From a checkpoint of a small mixture-of-experts model trained on Wikipedia: 64 experts in each of 8 layers, a variant of SOAP for the experts.
Below are experts of layer 4 (counted from 0) of a mixture-of-experts language model. Rows are named router (the router's row for the expert), up (a neuron's input weights, with its number) and show model dimensions 0-223. Each number is 128 + 24 x the weight over its row's rms, rounded and kept within 0 to 255. Numbers have three digits each.
Before each expert's rows: "gets" lists some tokens that make up at least twice as much of what it gets as of all text. This comes from a sample of Wikipedia text that the model never trained on. Tokens count by the router's weight.

# expert 8
gets: "er", "l", "ist", "k", "ers", "eg"
router:121140102130150196084141180125101133124119092124155118134116191155094138125122143099123151080188089138132153099148133099117122089112146119099099128097159132143102132111083116143127080102086126103110180159133111132090131141143137136089097125101142132147105098070167125098134098127122143132120123173174160140115142150104137114126139127111139166112086133139162121128189155099133146138130131107139141127102126146131107101106146120102111137123182148122124131119144135169127156114134123158137143112104128123098109124158095112097119141132150147148118120125106145106130123079159139106079165133158136151105094104103144148088147160102115085083144128136134139156154127115091103138125
up0:115114141173168148132145108129104116174111130128153116135126129144093158128136153109151125142124100149142091153092163121125171132120088108168093119169140168146178097209124143152123145109120124137108134110136123182118110127138175130104129116129132102122072135118140092073154100106148083138170148148097169119168117136110120151117118135140155097138083114122087143133144140116113102136176105176123148113108084104150167086052095138106160096155112136092147092153106146121153107170115153134134108155138144122166124136142090130110165142129125153126136126141168113110136108141138123117131125128119160144134114133126140170135094121136152127138113140117105175128130142113143129131110
up1:089099167098124135139129097142113139091116186119124135123115078102124126123171123129181115130166078117159133121153140116133128098085159089104164136139102151129165144137155131147119108135124143160190110148058136099142120148120134180124159142136145121161136133139189117130137128136120122112138153117153147172186111116145108115133112125144116143138164144131147164111144118168086109148109175146071179158124103106149098130095137131146106153155160154146162073164127135104101172102141151136142132130135125094129113169154123161144141162120122129143124093116164136140121131127123095154091113111163101113139136104134154120125149135098155122128114148130137134099127123115148107147089
up2:143145131123132108099116099167097091131154112110109161141128135138120159089118120124114131112118178155101110113159134152190119111125130114106123097125127135126116098116153155115145080143128143147120135109185113141125106138127119148124145104136136149101135075098137120146110107093095102101107142161123126143149197158110122129149132066154152142185127129104144134098092128120148118124179097120127139096100166108122156090089132158121155139096144108138119149123125163152099106171131120137122134155186141158173130121185141102113134122116157105158129113101132133144140126141126122111124151130114093144183138152081113054151142101143112157169128129161147127138125151086171123138115
up3:108151106193075112130132098138127190164081132150134157122137135130082157121125147117135140107134134110109124145143153163120104164142133127117143126155098135144135141142180100138124124108134082122131177141129096165098114093129129112120117147137099123163124127145125144126121151118143160138132145150109104092142129155161153150134124112069135106137163077142129093125114096143101135093141098175106104177138127142136128168112107120103063170146114129135092171076137090153137086142128141119129143155114115078096147133095095131129124114136157121147112155175157132089113108117144121098121114116105160150095128109122120135128104113117127115136153157104100102143181124120116122062105
up4:139120171161133121079155140108120134104077152121101109192155118147136137097162133101122139157134098104132125131161111130136123154138132166102127125124103104099072109186153078140118162127084093136159143119106149133138133160143155106151083126144141131133111105139094121125132103107134126152133178114148130173137120137115161125108162110113137142129089058161156156122112116102142131115086134147140119110114145129127162120092124128154142123104131146137119137154189101102125099142130082124150174142117141176166159141137093127128112137092140118071065150164133137114128111117132129109141112086141123115159135156121085138095118157131163142144115161122152147131128137157120112099085
up5:105089129163147150101108130094098142107140154132088125065135116119130163119138129126149152161125111131072120105107141110149084110133082145122147131108168117124157137125133117176123111160134178069136121157123154123154138144134111126152136176091129098126118109110137118112111140129074140118124146072123165166171114126125122135121158134117108136117138124103146120159165133156166102105177150131141096103064090136181137147110115137125172124147151114133144098149144152101104193139104098133114074108082121111129119118133129137156110130155126131142133114157170128131166126141148122150151130107132097116105128109097132143109139127127149109081163119109080147094139118077134150142114
up6:184112119138137097097145144103155110118110122108113112120154126165120172139095111106121094113121113118099132120136141138113120149159088125108115097162138146158155133131157123091146163134159126119112174148136167139139115159186158099149109189135094167087143115127111123139149105136157154126175117119152158127126110154148122128097145143140098096118071105111154088165170107133144138076131064122129109132091138108140157101088123134130124128120089145101081153130152163133143101126096095114136109128122130109144138134136091121139149146159152145106140127140217154142127098166117124137137096103126134135097139146143061116098126157136114158121125093138122154123142095130122133135144
up7:124152115128087109128111130154128128163126125144136122103087095123146159138134121109082139098124147114129092127180140117133158129132154148069125138170119148150081145125159119107151124126131117125114103124082129125119118147098111100121139123076157120109193147155108124125130111132127124119136147142102136133114102147170111164168105136151123133154122136123099112160116106158123066084112102166115139150137112175134090144115165168107111148170073101141124112088084140151157114100099137134129145148117164116129117128121122159125140110185135112133136112094110115106118085086135092144128133179138134118179102136127138101111122168129117146168123153117206107086129139145099130151096
up8:103091090121097149129176138125125146136178173137139111086137168124092099089106107127100109128147099121137141127136161140094116083084123126161156148132129154101165150105127125147141122112145095105126144121127139111140171167155169122168100097107100118134123160132119176101119141094146122135141157094120110113149117129120150129143130142112106132094129153101159104125090159127097157116143131176087156125117141114131163101111157150167145135141085198099095106093148144152139123129105152129133131122131092079119119109126142092128120180104149139116156135126176134146112113146135112156135133120141155090110138095116103128104179168117113133113130100187065109119142118131132156132133
up9:147119119142166120149128127124117142144062096163186137155140164110113152076115107091113143174156163072093125149117143132144152125104186133160154082156105139098137122119145128139093137165136119101136157137096129166137120070115095140118156093125128104117146124115174134150116163146109138108130160132099134114102107112147126123120121099129178122154135133167132143144132100140138159163129094112122190144078124167106091165098136150132121136122133138113114137098124170147134119134121146100167136143116146114139148143074174118134142135126128086088159132118148088108113128090154138075121105112099131138085140102123106143110145129122139105113110141122137122160113122111106170114158
up10:140155100108147114197154092148149152111138145096120126149131128112159165121114135120098104107149141119106075134119095090062115121119156114119138133108130139115115120166134123171087108120091166110099113088147153128152111106147143131140153132104109110198111116142114097123129096136185142131134114111128128141095131126166101142134125130147152102133114150097151162138131122106123139126158098159112091137087071100130122117127138149121143102136106099173137136091127132103121113104120113092114126164096137172126132144124118094069123101152136086097135152093127088156098109123154104182095150140126111100134068138137101131114115144134099147110142131143141107089174143139097146133165
up11:129145162123113164133157161183136116121146161141130122158117136151126113108105122116115143137177099154141103091165147127173125108091098168073122152111134136132156119103138153079154138159115146121093119106117105147155177169107149090111084127130133142110149157147168091113156136061097160125136106132116084114144148149122131121146158155151136132127097088116156109140139114137135139116127134148140195132093119149139107135153111139105152160161158114165127135129118119139111132159177115158132101151112106143155103135145095113164147120159117128175131138130135111144104102118098102169138112148132188089143161133104117146135090171139129163108109093111158123109153130091152133139112
up12:071147115124136144112140081096117149169164149108148172197108138101137128127109153146142143123138115156156128132106141135131112148128109125135187113119121137161104078123112128144112158117146127130145162119121122146147081126084089135124103149119133127108144146111118124118161099109123110185138124156124162119076118132142157119133136174154124156130114139144065151140072119133144098136132144142145133162076146163114117138163137110142138148140137099069170160120182131103151163109134135127121144146116159122112098154151117154134136070127122126168113137145077123125133113171138129138141096077158163119098148131169160160136114107124150104145113111120132125126134122063131104117137
up13:123113100171136076133120159170095127159137176096156151156150132153120094126092144102149113132152082104128122124130138110175116127126141114155113108118132178165129113134145138094139107157097190111172143155116104134140137117079128124118118094146130136129142099106139096118146127097081131145101137091096157125088132140131113161142124101144145134097110179079172116154165150128129134088122151142124087144105158140125153128130142147103123150122104139062071101147140100126132121140105175124118080132102116108167134148134133136109117149086133163126118151112117095105135123094130144110088125144120139106138151131141111143107074098125115169137120089128127104145174159104154100133148
up14:132142179093125142136115105098137114147144112103155176132104148118119138150153098125121145115139130126104128095177142110073125157131105142100122147124104144144113147135149141137122123109193115182109107108153107102105091124171131092166094146143141145154135142080128136103125142152114152148160102183113146065181130126109109115110143134151125100118149120116128133090127091149168100118174098098108143105109041140154157150152126146149146115118165108153155152148117135130121127118160137149127142104141137115109120162089076150120113107160130118114094096149161115155089149140115135110112115132120081111144133119110165145170158122110104147124121131118131168114161100144145093134134
up15:131073083123107063140138107107114137127142111087164108137151140090128125157134142129096115138145112111165107124093130118123119154121061130146113145121141161092122132113162099128093119160145136121118118168140119100113121133132127120119105150114155092116104131078131122113113144129128130165091108159131148111131135167069149151141121143181125143100103100102133133111139127145152131111136134149096146108100168143114122135138117178110110147118124099113136089111119177104164114105167106160096112155116164177123164128108093090156107079168122173145108083112121135130117139116122155082168136098124090151133152150080138144101107145168138117143112104158113110116136160130155160128096
up16:139108147099158135113086136147114123124104128092127120126101140131149150130178162108132144105149096119147112144105106104145110105124158115115153106103126127126151118122130149098151113132182138132096160121136126132131141084095115178148146133160143135136115115126134091083151124129108147190120105098110123113103142087167110118111120150131152090130150107133161066165143107155131138118084133130112094108103126107094131140168147113142156127144122118119155149131098135135104096123136141116139096099159165145150079149166113133104122083144154135136150151128120117112086110148127115083071103113131130117097116088138120123193078120106118109124114105077098155163103086144174112075094
up17:123139093095111125089130131140092101140132126089159082142123163129168139128161091100129130092141178154121132127134139123150087118129112148140128115130126158095159136091122184149121141143116145134156120123179139103146183143125149089116125130136127084123116113164122094139112110130105103152109127139112186159164109136173106151163125093191127160172127159102110110119138082136145147081096129147108091148121117095141141122102130159136158136132119143142153136123159133094128119074137093119112078145156106088134128164149106136113158168126135085130109133119126122125114184117129101162140110161145140111141146149120113163149135168149138085119133177136149142101102112112131093107118
up18:164154148100103159138159172087125093151103131153152131128125115110105123158173131123158160118148101091126100121151136116118177187098170116133124142120138094131109147128128122156144143150138139139094126109115118106096058149110107131093124142154126148163132148158115140140139138181099148165131137150129139185145149137134113135137150176127118120143149107100118111178152150152122144149116107138156152160131070107155169138177134082108185131108142173141123132134132135139113122162146104136114177181142106162144144132129103094086140155133108135081138115149070146129150125140117126111119107151177117139161110144152142135166135112103116130156098142100129121131130123152136135157106
up19:144145086088148116128124127152082118135117157131160144093106112146165113101093129137097068112120109124079176115139139110151129096144123099107132154126135211147148085107119121130108116152119123154133134157170077123149119143142083106102100150132055116135128143113099137093109127100120097158150126103108115070163136080127122129136142132137144122143106128112147150120100161093103153150133183093107174128151120137156122112170140167122138188151130130124149131106094137129141130140119118154153105099108106109104119091143135149170158132120109118166105139115124092112108103124132118189147103160133110108139133126153111117137117137106134133157165134146123113102141122083134131145156
up20:147133121116147155118105106098134113127108094107109139106121102146129103118172101138130166136098122165155142140072115103131167126119131098154109139087129133113076142136102145095160141125188097124145128186156160109135097078142117115123131116163114136059139132133111115151121127111159148116078113146105121097114111145128137148095107104093119089123133085123091156098164148149155160119102107121131105098074151153145120124139073127145119108110129104136124155142105148095164140120101173096116106123127091109145140117129185156093103142118114136155155152184116124074140165150137100152090139138109122113115098109153114130102067122141109151148124137111125133141117117150118138143122
up21:115140135153120125146134085113124161126139150144148149136156093129092074066122156085153129110116112113137112076121142151135104135128114101160163118122161142105083131148108088110111162086137100102099148131127085120120119121141194155119125142154121167125159152123152112159127133145128139120149139095126146109168114123134134116111163138114083158147127140136168152114137159128137149150098132120119126101090102158073149128152121152136155093126129141099133080106139146140098102165120174107135132139102100114069112143104156136152140096093149115128148143152132182103141077191137111128123133155122121167145116152104134166070154131137123113123111137138127119127166186128147140144140
up22:107085131126131122142110131141120087155142109106189120117160116142104116144116108120100128096143129110084137128107122161136114134092126108108121133142172139153116142122158157111117120154144126128188098126134147115136080118144185119111134153096151146137138109103091119103117107155167148175087133181148074139135103183106117146139114091092102102144115165127139103115107134113152150134143119104142121132123120141128147181140154127103117125145132088145151122095122175145140156134174165137061127153118154137110168119122144106134120096101173124164105143117147138135135129091109136152067089111133081098066135167140104104110114127150164139133131119161126118119132148120155111161109
up23:160140123123170093061174095105162142118133096174121159107133116141103115129115098142102125117151107150119128168145141150140149153123142106132104129147088133155168161104096079168127115166169111119096125148132074090115155076120118081142150149141111137123121142117125122143110141176122182153137149135091157122123061132106115085109116115120136150118093144112117157107102116110125156126121152111121137168149124138121101061144158128156117136154135122110103155164135111138150156111164089156091115124100151111148125128094120150124129145151137126136133123120145145159108146152153130110126059105104104094108134140127134077146176117129103117102156130122132105132129112167117125112152
up24:148089142132093154130179155129079124129092133107117146130166105114115102126144126089097166112155128136119101181144098134096147129095169166152173170101108137119117129134111090111116145095144118155140140116126154112135132165115125139141096141119110114129101140145101107109195154114106142170108101129149096109135105133142105126147161092123134134115120122113119100101116154105122101126135173163133139173102112132137161146132097108118143104096127118123168181120140105132134105159177135130161123125142138089149093155131171115121126117152167135134143161138093113116114110144165123162125156087163139155139147105167150169146065165087125124124109156116083084121134133102118115161112
up25:116081166137137118123119128155140093143153117128151110153179123118109109117136138100070126117169079154151118155143152175129122155140129148145118107106079173135100173109114142095136112136121155116096145154144110134102144149150104107130163095164152096163151115125141129178094180132149097146161138116140109073089123125145101127126072097100110152122112130191130130129116079120123131118088108117099157163120169161143130138099123141140101144166127107122105141088121134100143141111157124146129169134094160129111079098120106151125131074115123146132095124101135122087122113149166114131102070143141136134123123116152095112144108113114105136152146103157113140118145108141096125143119
up26:097129106122149096128097189138134143133170123134142135159159120160157087125090130109106137089167092120151123132137148138109139112129106122132061107102149131112125164123171143155100116166117115160124084133123120108106122131118185148137119150170124120144109124121168140144092167105137161191156117120148129116135121101134157086119117148156119118110106143117094130143145152122138109111168157176137152112109121136120132100139086162139135138088133127140119086128107096091110126126119088144081142154141096178100147138088094138112107098100115116139111148110136114142156159146091163149160115179154146148087154157099138124122106113112142104172134084133138130122157138171163126143105
up27:077140173100098139121144137115092104130140158127137127175158109101113144169135125099112139157156166133113104158117139149118118127115158131176092153098087164110111123153111102109142145156119148147143127126146112122139125094135142152135080086148154130131093149136154150115112135126088090151159119094136189075113145142127171137123138146126139115140131145113131142110111155163126113118120138112161145110151112153156174131130105102084146129131141175134112138155116196121142135162101127099156121185150111144169109124157141164107156166135126106116146105131112086128102126121125112117181143127129164137148107123110157191129138093123157098145114151179121171124159123088112151128124
up28:132140140102124106095175141147151114139132115095176103119173167120113136136137150091094102074155127114114134131120092117131125110133156150125134119159126108114140152098164088101133130101188130152083084101142116151087107116130144087148121097141102137139155150093094181094123138127142136131152157153101101100110125153148140132096091130114110189146164085106182127166140094132106169162118117154127132121149116146126136163137153143143087066092074132112147160083158146119144106109143124143125142132165130111131145135134093126100125137146120108117090140117118150159135096112116135112106127173141131114136118131120110119125120144108120130151157101099158125132167095166158170125146
up29:158059143120104107132126134180123123158102114106156135135110141167108125119095107171144100134142131124102123109157131144151164144132173151109069106139138166128143141127106122108193083108117117147145156115074102113146170096182178124154120098150115121145133138109137124092108124098160085135150152113127149139137114119127132158091126120116135110093131135122152080123147116125091101122130114115111189111151123140139115129116113108142129120136155152139117143117114146104106086129091137163093138152160123095145124105144123146141126162097073123109119144089162134095135129073123132156109097051140104133111146123136105131119163146103114162113100104168132138136113113123113104126085
up30:080117109091112154129168115121126137101152134151105098157145127151118144117123173108098143161154081125102103109137127162166133103118108121144080159137116142153103133124157182117179117135112106113135172153117143126144157132128108134099111094109126149136137107147146116149130122127132138124141117158090130129122123138105145152164125107166144140145108093167137119141172154107130128126101089096100196127149120156099108137153119148124117167094092114185144148103101153125140113162117163112125119178110133141084122140082146133148131114178141131133109126124106167085103126147161124155140135097138146120118137136092083168143171136155165145153084167157073125125088155128146125145111
up31:153125126142160097130114134096159142131151107118120148145130130066155150118099113141108130118151144144104052110093110101093171129119142087133111138092222130123161124086155147125102137106121179143090118156144147125189120125101123128124150129157147120189144164119153138132136134120159138113149122138084105123119146116117117123123132130110123105072163079112158135114112117129147144145114073174141127120124131116135102122128120127162143140101155094110113105135150153148130125096119128148146140132150135117118169134141089132140156124130131150115160087111130170100102172114118105123143116112157173113136162127163172136160077152101115111085104133115145154135127145143124118176137
up32:114125147091104117080096093143132101133142154110163131172110155137140149118127129122147162079095093134130170168134084159154127132123181107142078130073149128164136130158106099092146112120124125120158155115119143154115107134062118132135159094126119107137129128114171070142101114118127096144155117106107111142152139061110129111101141150135138063116140119096131136155077134193091137133122170103104126091144160115115151147140117104120137116147157145114110102131143164125108171113147111134146139138145100098119127111164092107116129138138141103137138151120127133097143107145107127151084136110086095123094104132150159160135164139126146139124109123088118128119127149150159096158124
up33:124125125177151121132113148130144141095109128154137109115139163121171108098099146130112136116094167121098123106093168121150114121147151124086138092155090104137127108136142085168118111112138084118105134079068127159153086162129125118108139145097110107102125145150130122105110108124105137158114106134125169086127131162100107092162154127096133126096111108124118129130126084113098098153176154154119103152084094160111108109088115172141138141169098088128141132101148117134150176118144150164178129108098124113151123134190126121134148111156182141106131136126119130116142130141111135106174165111170123090115123151094133104156099117109124120106145092170132136138130102166159110129106
up34:159168125147146157121127163175124136094142089182129147111152128146136126139098093095114114127134136128157129144132125147111096129108092132125084140117098124123119111112089155146106118136121117119090141118125156153134119073121142135102146140187122088149124159153169149124095147156146117099153140103124128099115119119142104175156163093123133181155129107151120162088124124160111168132135135088145123103136062122144104149107146141163105158167115170107109091119093129143111128132163115110147137138125116128085134146123108076158149167159087090130159092140094091141179085107143153102143096143125151161132145109127118106128121147113134171149139148137115152123114164113112088105113
up35:126130126125116123118165109118161140145094100100146133144094126121172171108182106165082139099122131100150088106133132110125124142168161124141144110095110159120167131112136138144144152149163116152151139168088154073121146108134075105137088137159150094088146124142123124107104123135114121151136095164157145147141140095159124089143132104126164127086089151169126129104137128115123172122160138107104139159177136149138092126134112133159118153129142144124135098159132100158155165092152095117132106124168126122130117129102099117099174144156159114169129158099117115164118204120165124160133137131109127155092132130136110118111104173102140099132102156106143130105113103150139127099089
up36:113150167178162174087125127074140139141106150106105151143165148127094174118168117118147127144145131137161123114138154165133127143110091118145112135098122151149139107137121115132129182133150106113128143115137108139084113077120105109171089148154138136095104162129120130098098099132139159163157102158133109103116125094165125145116133148124191127062124090123100120135166117141109136149129091106117108122108093122119103150136097123126124105143152137090102152144168130149145094139164100078140155127108124104136073129106123156153176154144148139123156124144113109112108145164093133130087087125144134116078143151160153121105110153107160077122131096114124123138140140110113116161105
up37:129170118152117118153130083140109142153132147144160118066142091145132106103178105111094115089096123114137171148121146108148132119158161109164138160143142130203131145120154155141121144124185142133115123138133110174105129117115164128117115131113136176167096091141134109116127143135133111123130111169110136078133128135131155126145112138124125090152109146109108165151084101111139103124185102150127159108140115122091180094125121182115132172097077128104133119100159117144088131114142144140137136145112123109109152144122156148116133104155143129144154190145147106123101110164088147107113113144116091113091088150137100134117153133119099129157104089161130101138125135107171135150146
up38:127095148160104143146137144161119118120148115132143127122144145117067157103126119157088091111124119140148113107123145111127131132097133110151112102129102129120173098130089099096116127105139115169132113122110109148150139067174101115087061089134146170126119132145136103094127129119171135171127112115098090097093090124131117152089093137110129092068106124161093089149124158127137111100135088099140160152153108097102103126123147159134147114156095154125158128092126087100106127100153126140134117112138129079140090138108132134164157128114176164148146162168130090137073146110131126121130129093106111112077104091131144121145092123096124120135112133095131124143127105155107110125126
up39:107144143117110118107112129132131118084154176116138109110102107159085134132135121168176118133114108136148127121114155125143104093154167132115142124192126156145110121160093113149182137119161120133129126115103155132138137111173182111175126135121165130104153107154108115131144079123151167126121108156125152141123116147136157154150161119135132089120131130120129149121125104162114077137120153107097097143100129093134120168090092121127138119093118173148131130159155097169111139100149160173143112154112133082141109089140111136146115112112123143154091140172114118119142109100115127102197130143105152146112089179132140159128152077111081158090118100124175142116162122124158130120121
up40:134150103131120129117166106104156108101116116149150103099122160140130115145136129126147132118159114108140111155125086156113169138149105104140154148164119111094155129164082141119092119154106149183117114088133107097103103153161186183115116141127122158147139148143127138122100144100114115135128103114143139129128153180091130116131157143193124139144149101097133143179158108113117138139122128146147155085149153108133140136135124136155153099090140112152117151148130169153168180173159139174178133144123121144088109137108097141092102090142161166083149096135113142085144116106179159116156119124108138133149149157123106143124121138118129090156150106130078130119148160136142155139155
up41:159145129124164112116117069119132116149125094100147112105166142104157140123093083107080140131128118131135119130107091093120112112092161132171090081099088138104073124121169123119124128153127156124088106128130160147147158090122127163153116119176127142132111123148162097110125108123110127156114128155114111117144097145144150160147083132135136148164130098094130105103111091151134073090120121097124077152095142142101143146076164124133116139103145139124147164156149119137113166110148116095075093140129095143147144133075178149181150149107150105131146145140127084105131162148144119105102142111131116096149136080138125111123104139148150112125120144161121163157115106141124129127115
up42:127134087145172117135117129135135133067200131109116172101158090164108113146089167121120144135142159077127142138103114111150101170146106122108105174094089152124109126147117104106132110159092136097152109149125172156149114150114162139128133115147098164153117107146126118138135132166111132117107143118141089153107108101114167116123133121094137143158118128110143127079110137126107103113187129129117119116127134101090063154155132112111123125108111138110132179170081108127119152157145147083108115135096132136097135120103159131167126151146093097140145104129152165143130108101108134149115113131141129109122096150127101102093079107151131164147095110173141099129109104137128174119108
up43:123123170138126193125078103130117120142141171179133110135170096130099130118141140147130141151150106131122098128122128120104106088102134132158139104120145146145145141125119152138135157137121105104136167146081134120136118134165084175092121138134094127157134111106099127176140126129105113134135115107103116143126138147141133129153104116173115106126137085078149133137103147098108155140127144096130188165118109137093149119151176141144164130130113179135145120114112137138118105128141100122127124125146107116146077159099133094110103099070159074055094136161131097148100117161133151101156144146151133091132150090173116135118127134105102143128154111145099115144144100065095144107117
up44:179124111119125151137144120167161091148099166154166131137120137130137145136123169095130134119129144126111091133091099095117126162184101099122080108148122108152100098111146126132114124089103090160140120160151082131125185156126126119143116114138099124162119144122096086124133122096121133138149134151097107100162144145078090155137097142120128097106086150131126091129112117118104181122115088130102130145099122093147115123125116132092098111164141175129111139120114147109184111125123152118151134099137100143176124148113093150140156161154123083134107117184116094135165115108095173112131118137139095100138124142148181124118121127120135149117149124136074140142154187155143133134138
up45:115076143119128088089167103117158108108087078100104143111128139096105103125122095120090125108110087133150156123096163125120121135137154151115101120114118131161086124133137143136148126132177101110118154119137109135100131100132170133136150106146145127112176135096097176081102084139126137170040125148104113114144120097144158131086152136106160143076146116144145123094118097111147110143140130128141125102154148115096141183123113149136170153132121149100134147116087145139135111156169142158092119113121142144108136093110112136157095133091136140101152159103110173143149127152091146076106167130134135101093145140104138120117128089088136113121129135153126128138156130119110137087133
up46:112100146105146145156072140106116125134148140145126132165145148115134149102109151131166171141140155111132132115098164119109105138099129147130107101172180106111158140121101111122136111066153114101127113108104112130106102126148168145138153109134164128145145146139107124099117086120105127145096129096110118146117104110093136138104162132093156130158112108129109122110113156150104094097160107120160133120119093087137169173157137152129183137085148142110133138109148129135133141155132185073111171132137143163110152123115130141147105165053153138137114150144133165122148107167070105095129137125133128149132092114106139125132154082126140154129125070136103094181152124148125126124095
up47:160202135126101120114128145126141119097132090137091107128072164093139129147128142121124132115133140162106155129131119139133107156145117115128152102100102156122073137147125162137145112161130116094158111121137141094110124106173173140096116173105080092129123129120114119111137133105133123129131108116123118164165108147109119142165117110145105103145120124091129078118111147120103100111119182146147115123100143138113150119158096139093126097147112121132146140187166149118127147150114112127086100172083103100164143158123144123155072124105113109115102141146135136141138163073122162153125109125095163153145133117080085122114110139084127109111127178131136107183147113103174095134149
up48:133148056137160087164145144143133136140180142096126138149157156119128102169153111107137163129135131086102084127136149105134116118133129084132114131111105145114106128110156146108155153128135134130120159142102165097103096076120127158111102150124134133155132136117145123122150144153152129128161148161132129107136101109110107160154127164176132158127164102106129132119121149166133104108153119195129117150126087070141152142139145144124169119098175111119117115125118131190121164111142131120105108183156106105139169127055131144118130177145134111107173124164142136108134091123150131158071140136118153161161138146116154153138113100108120122141144092142120141155101119121138131148088
up49:099157142169121150120091080149129122158105109120148166125101120107118113142177110126132100162134115121073149134126131134141091124105099125123116121128180154119145109135143103102167150128130144163124068118134116128115097121124149121131164136110144132133127145076139165116118129145168130139131149140151105145114169151078128143138141131127114178116145124089057133135094134099115133120128130162129086119090171117132113159111129170083078101128129122113169066127114137118129090158156145092114146144149148161129095115136120074100147127105104116135155147130141111113132172113085105129089113100111127137135076141082143123155126095145147099130124118080121080126165123123160113143118
up50:172092123090142120144124159176151122130188102124166132117117176117104107167121086120129111201154112152163142157133095145115133169122117114121132123136123092180122134113145134123154116101077155134054096111111169169152116127112138138127096131171163106135185122076154116112104163156110119153136118146121098092099122127122174081133103122113099123111149112139181124121134125186123117097146108115156131121139115171142143129153116151124137129142133155093137140128119124109156120144084084135103140094122165134150136147134087138141075118161111120123131127105161147097110128109108123115108116142099116114150118154121144150136140114117131138111085106124154155127131123141126129172131
up51:091104138129134111122152140144148200163131121101099114096134098110092156084116133141192169117171148137167117141179096151146101112117116184132173091141145102099137124149143132129112113111138096115082154152123133133142154118105142148119133106173174138148126101116092129152113097126078137120165159138132120147149082142115155137106122157117123143159121085111137142114173076135155127129162115163154136195136146128105134139155089087137141131093175128098111153122155140132133116145103139145139132126137138142154112086141156152102154144154099128082131142104139122168103107123089108114157102124092139129119150149164139155130142127153133094139091128151126147112137155128122137128119
up52:115155139170129096145167168156118159138115115101126127104133098140123129115119133151105160180116126139116124153144135133085124150085151116114133119150133131146130096150149113105118123123195097164145097128090089120123115131159150154121127104121102135154125171157127155106135106128117092126091129153158132152109106200087114183138168142111119129153116137157087112148092115102148149139126159126159128166128135086172142178085144166116108167139124118167174130144123094119142106124136119086127109102091113116120112137101134106116176160140140115115104161144124117141087135105096144162151150139115131115132135138084099159072130123119134109097119147157103134093150120102081117119158
up53:130139132165124099094124162134084128119127083090127157080167149136167171118101113096100139130165105112127150157126146169156132118105075067105165108148107094113097145146125159153122089110112147137111152132129136107145139135128097077142097132115120125170138124077098112118134156155151105131143154132157122112155140080140123085121138120145166120146100100173148155111110115123131145121142107152113122142118104126153105124137070111140096087102122121123148134131123107100143122123148115129119181091120135153122082152122132135177130151142123122147128165122151121091115123099154130205148122161144116114077129116083136104149086151127168136097101116118123108096131144098146134128151
up54:126118144165174144123169183113162141160091139098052120131145135117138123165134137124135148144119097136136128158173135158115190074091140125170151091104114109121125160134109112115153143150137106154113153116115107129147142104145122119130151108154133100116114149134178145120132108124112100160143122107092131146128121117128157096145153124119158113128165065164084116125135134120111112104131150154147147137122134113130143129124084128157133118113109125110156104156158113103104115130155155122114068108138180149169116157124117135128160124152177126116147131129107134118126121167140176142124117105090151096080159137131147135117128096066115097105093111129115172156103127150119078153154
up55:130124091118123103161123149125147137153091122096097125158153147112130109115156162100149142104145153118104129154124148142174088160093117121116142134103104143152108129108149163150130094116116111104120172122132166123112118152086125123156151089172136144100133126162102126106106124135081143122093131168118090119125150123147108110092118160156156135118165112132110110151117133156137109162090101122096093151127142123065121199131060152117090132108164096117127116136111129124122115151142113120058107126141106102107133125098104118123147145153130111133145139102079182089115117126116121098129125135112106113139110166118100155171099112147182074125145151134101108141134173137152118109144
up56:133126134119102108151149158114099072082154120167115145094105130124139100151094103143123116135148097073118158114106123140114154114106096127076129119137149141160129109143138135143118095167123159160135124111138130141128133118118112146129156121116149117102121147094061103103113113097066090103101144103151145161088185136088135194131152159114129107132124174123140119134104089123129128143133136090146141155134155099141125158137100127070170136136139128104135150154142142146157120146133169170105137131102140166109166144164129094123147109088102118105124119118113141127112109150104130157123156115113085130130111130078097121168108107151134090124152097118103087136155155117165120144091
up57:134126142143147132101121123127186140149099192108140107152133118124155136081118095111124132070110136120118078093135150159144128123151108077150100087125151133131124106149152117108090121133100095164107190112118155117113142128124145099156110150147151115121104158140134113148124128087171104145138147155129145085169113135152143137117084153138183126118092098147115134111145097098156142082108133171106154124138127135122117065130158129167118107129136126087081131093137150127126114149091121115107130144156124147147136147101137163134121151146151147141139171165154143139135170147199164129137112101135171126097112135128133104139135133141103148114117074120130133117131123176147152119100
up58:128169071169158124138127117096163158156121126086157137144131139148142188132129129110112121132135133107132140155146112155124160139142107122112152120134114114152175129115112113101146133100143143144130143097154160109134147164122159097119135103170149174107131177134111120070135105102136130107119128096169133169151123144166126109101133168132149137095146117131117108109130120134131167106105072144174147128163166137132120106140139115154095148115150137093178138133117106146161114115151106129076133123127080117126168140124158095137143132104180146145170127142185149130071104112137120115123073120149091114159132124129094116147123112122177124137126129087071122116140123092114095112133
up59:152123154097096110149152101186150109147145111081148143185141126110130110131128104096171150115137097124151113135143137170152126106108100161137164140110120114134133127137113169090092153097175156091113132129126146140142116120152087127138103120136134097122130120087091093115142095139136183104110110172168183146169133129103099149108077109125152165151143156135112122099155089112163138127134122115142107197108136133119159134119145127108120105125134127138135088151132134104131129086157122140086153120135155106129156137158138109124096137135151160168178136116160126155131171083114119142112111134112112146116143127110145143105125135170125145132105115139129135110156173085193145109130
up60:144153127145124145128143117125158110100138131114128119132173136119102119096126128120120140142112110136088157155164169113156127156134106097098095094126132135134144125162136069140165138096166117108139099095108100179088128138141147107119172146118135147114127139110088155144135120153110072069160128157074155121138102106098093125144127140071150092152128151136139098140118096150132158109185096149134125128117075108167124134125118138067118087094072129118127132101156128147124133164144112099138124144135157140130162121159130116138168114131110116105070162095153155152135144158117131165105137132100121130105071110116139124149178096131108137102102143153114115135115105134142120144107
up61:172114130142131158104162140130123107139121101093186079091180161158115111137136140097111138179111113117111109150114082172116132116155161118151145114119154130143114094120129145151130143115141141108115148110114161117130113140149098093162172110102096110122137185167127124101135126115099153104122124172140142176156123121176130121103127120116128109120129125093147132132102131114115118156103091137102126190116152155134134112125111125138118116130133132141134154118128106136099124137121107171122132152106095084055136099113147103118151112123150087133134104088119123084147084062154129150121106173129136145147126129156105099059110128105164128110116140136115132130096157074112100141118
up62:148155156121113105128137122149150157129134141118166147139150179130112131147100169127103121084139111117159120145151141183147126143132118138146163127064161170120108132124086109129139084164152161125107140150062191091094186121108100104138110113155144161105120184094125090101141139117123093139146120130140132137122148128158073153163141129148142096125160116147123122072142159138079076100151128126104123125138129160123120107151105098133087086143107143102144142139155135129137126135123113151127137156103125136152137128142147126131137130178114136134121121118145104115146142112146136149104125158115158140156097068110106177163126143091133131136102102130121088153139126146173110134112